{"n_layer": 20, "d_model": 384, "experts_per_token": 3, "balance_bias": true, "groups_per_token": 3, "vocab_size": 8192, "norm": "rmsnorm", "tie_embeddings": false, "seq_len": 256}
Below are experts of layer 16 (counted from 0) of a mixture-of-experts language model. Rows are named router (the router's row for the expert), up (a neuron's input weights, with its number), down (a neuron's output weights, with its number) and show model dimensions 192-383. Each number is 128 + 32 x the weight over its row's rms, rounded and kept within 0 to 255. Numbers have three digits each.
Before each expert's rows: "gets" lists some tokens that make up at least twice as much of what it gets as of all text; "comes before" lists some tokens at least twice as common just after its tokens as in all text. This comes from a sample of Wikipedia text that the model never trained on. Tokens count by the router's weight.

# expert 3
gets: "\n", "–", "  ", " 0", " (", " U"
comes before: "|", " |", ":", "–", "1", "0"
router:135135103130095135114111130191107166108167150166110191125089187162179206122124065129053119070116118159132177168198088069114147153106135082124143107164152161084193149130211137135141117135093182087066145077162126110163162112178048141140089079160160139162125111070098133111137167095171075113161134084140124163086118114146098124111150183127175137128115094135139097178136105156089080146144186127069148157097057161106129127113111145126115097155084139161103098130113139145101115128147137124136167111132109164117146107145144108102151107105070153151178111070136071119149123139138137136
up0:094126145102162115089080147161154127130106056107150159079101115107116143088104076107103110147051133166100080192147112192112105151188171148117118176122122125086176094123160106158085083137076135147105150167132082128116151132088143134176087100180095071136082145182143154131165178043105105130099173137136124119074186151140126101158089137117118104117155192133143135127154113116176157153149135146137116171103108124101104123128090086149169111082154131168121117150152195175105122133134079141156127141186132142196136170142146134097117117125197109121140104218090040149165148122130150144
down0:151076175106146164090139112130084119131205137131180135135159116172173104145149133162121111134122058171102160166097136146201103138148145145080088135066095128176120133103124101096091114137066122113121161106124142162164111156173224153131093112162143099145084095138121147152131239193081115150132203113124103111090119135134136147107163086186151051169132093147091133080159118169157090111085118111143183226101171103125144086111179061111183116124131145119150128106172083126195149113159104137097101077139172119145130124138110164125118170188126134112152101100139104105175172100123142117

# expert 11
gets: ".", "\n", "\n\n", "  ", ")", " \""
comes before: " |", "|", " of", "\n\n", "=", ")"
router:135093104108087116122095184104104139125128149163135163128087127176139109119162049152085147029176197105115112126130132139142154085156143169093159066114075106172144130071149130150152133111070203092141150160094173117103125162126096135154156125124119095147113123180148147162070121138136105125131127139088135135154104113154185120113158131134133216217124117082092117229096109162088095123129179095185119083103125149119132128167154135116123109155098169165133115085168104116159076128148100114196179127168184156146135131122133106139130083097152140103121170129104144129088147095104113082
up0:123139141092153099127111115076113132128078179112157152134165170121185178109104136165095156099151140145130131148164088121137136117181092147036123103144149104169120081137124183119177164056062129134153153096124103064161097097124143131161144142085156181152184118151192156137158157120092112088125147154137146175087119146142084143135121086166179144139072152119182130092165074155113144083100123121093124173108050148134109157089138155075112165101098149154121177066169091145114170125176035111098135158096105121118125094150102205143159041102171136121124099090127097100117119202149171103
down0:047097152088149112119142146110160073115105039095138141132089138097137116122101191074066147128172104120092130116096155131176108180145065097146125100152162165163185119154096094076043114130134144111118177104151117121086157167144183146097185150076134121135169137109117124156144064150087129133129142130122150198127092178130148143129112120123139150135113150062139170110044147161130140078147114140114110099117135102113109162137084189110204135102128135117133131119171168145082108156122128135140071120105137117111097139207099093146143144148166098118073140082153003185138140180160144152

# expert 9
gets: " of", " in", " for", " with", " to", " on"
comes before: " the", " a", " to", " his", "ed", "ing"
router:156154104080171137130133146098197161105136201110161123112167131142124075101124183115087165159117140110154136105163105130134083131107095103136157114170115108127119180148142122215145135117084171114202131117201146100081168118174141116169180157100153125077151142160095180144142144146109075127159173112115106115112150112109113088156125134104119134161127095188159124164107141098111107152184149125126185044118103107114159108149118156094164142140172170109067125122109132089129189123144106073123138091130160194161162094103084131129116114090117171197141157155168118131131108156128133138
up0:098096072130121089104119048122122108076123147125102199127106142116127100113108111054101093171152148100181119134157164054098120105110122140097152103170143114117148144153105098083134171111169127113115099097122140177163119105088175060165066103092141091124152157096095145122067165173101086137123080203093124151140097140159136109129149120145063134150117171160141123115129047122179141090174109118182163086138093147105176104135105168167138138143137108108125144076140077153146148122089105127105149088186131168143142159133150106146121096176117115139108170100148105116130084110096072088
down0:122092112169158082111134145132180094131098180136127133146123138131125090132057152155124115086182140058123134112150217083153114121163105104165118100130167150138095124134152141097115144125170134115145137137119110113132151091141119145163108111082143058141138124096150143100157125138189155157099094167153154097114142209138134148098153130083113159162174149165176143067083111121145129092180082128149158097157111096066060115138078153176122151136155126148111082092073173140143133181088118146131123100149115106120119144173124150105094176095091142130148144126169111150144104125076144154

# expert 7
gets: ".", ")", "\"", "=", "s", "a"
comes before: ",", "\n\n", ".", "\n", " (", " and"
router:101111113095133168108115167113057103154095081167110180196153127172138149124148152125146116062172161145129105078128123125036136115102160136062176124140115152119130167088111152126103101125163181142151126171127125075101151161141163161114122124154099092171082157147117107170089124141122125115091162135132160162111079061141161157009145105107120167128161124145140141119141069142104118152147095144132080134072141105116145088129090134172109113146147156136128155072116102084110087125169120140177205107148146200165154115134088122124166152081081144107156132085097119184105113106148132068
up0:164114081107164119135118117092132103106129133175078122121163185143109126110126083095119134170152155151079078128104097128059169100149095085090139042107170167165143153095145078097142189143136161183150149117101085138152139132138156183143163157138226109075176130168144101100085136110133153082099175099132148158147147121167139155166128138177107138094097083206140143126149063165136146137078119156108137158119099150130142154142091097162098101098144145056149190106079089116109152151119123128220150154195077087115162088143172080107212120130156113137150131104177177145117189101152091099
down0:164110100150140142138114103095122114125149101205159096174191134134078146131138074118148156198172110144162046135105172175144107139105128122085138132156090118126066065118134109137126113150156096062150140125159108111036059181146167152140104129120106096076139123143195147122160129163190099107103092127091153124159145143148131134149120198143105061083159154120175142108167138159142202095105174141081144086151136158179167112116110145078101171160120092102094124119179110121059143101158140122160103151115085155134058117144101097115102172138179112153154150119111167150120135145132137140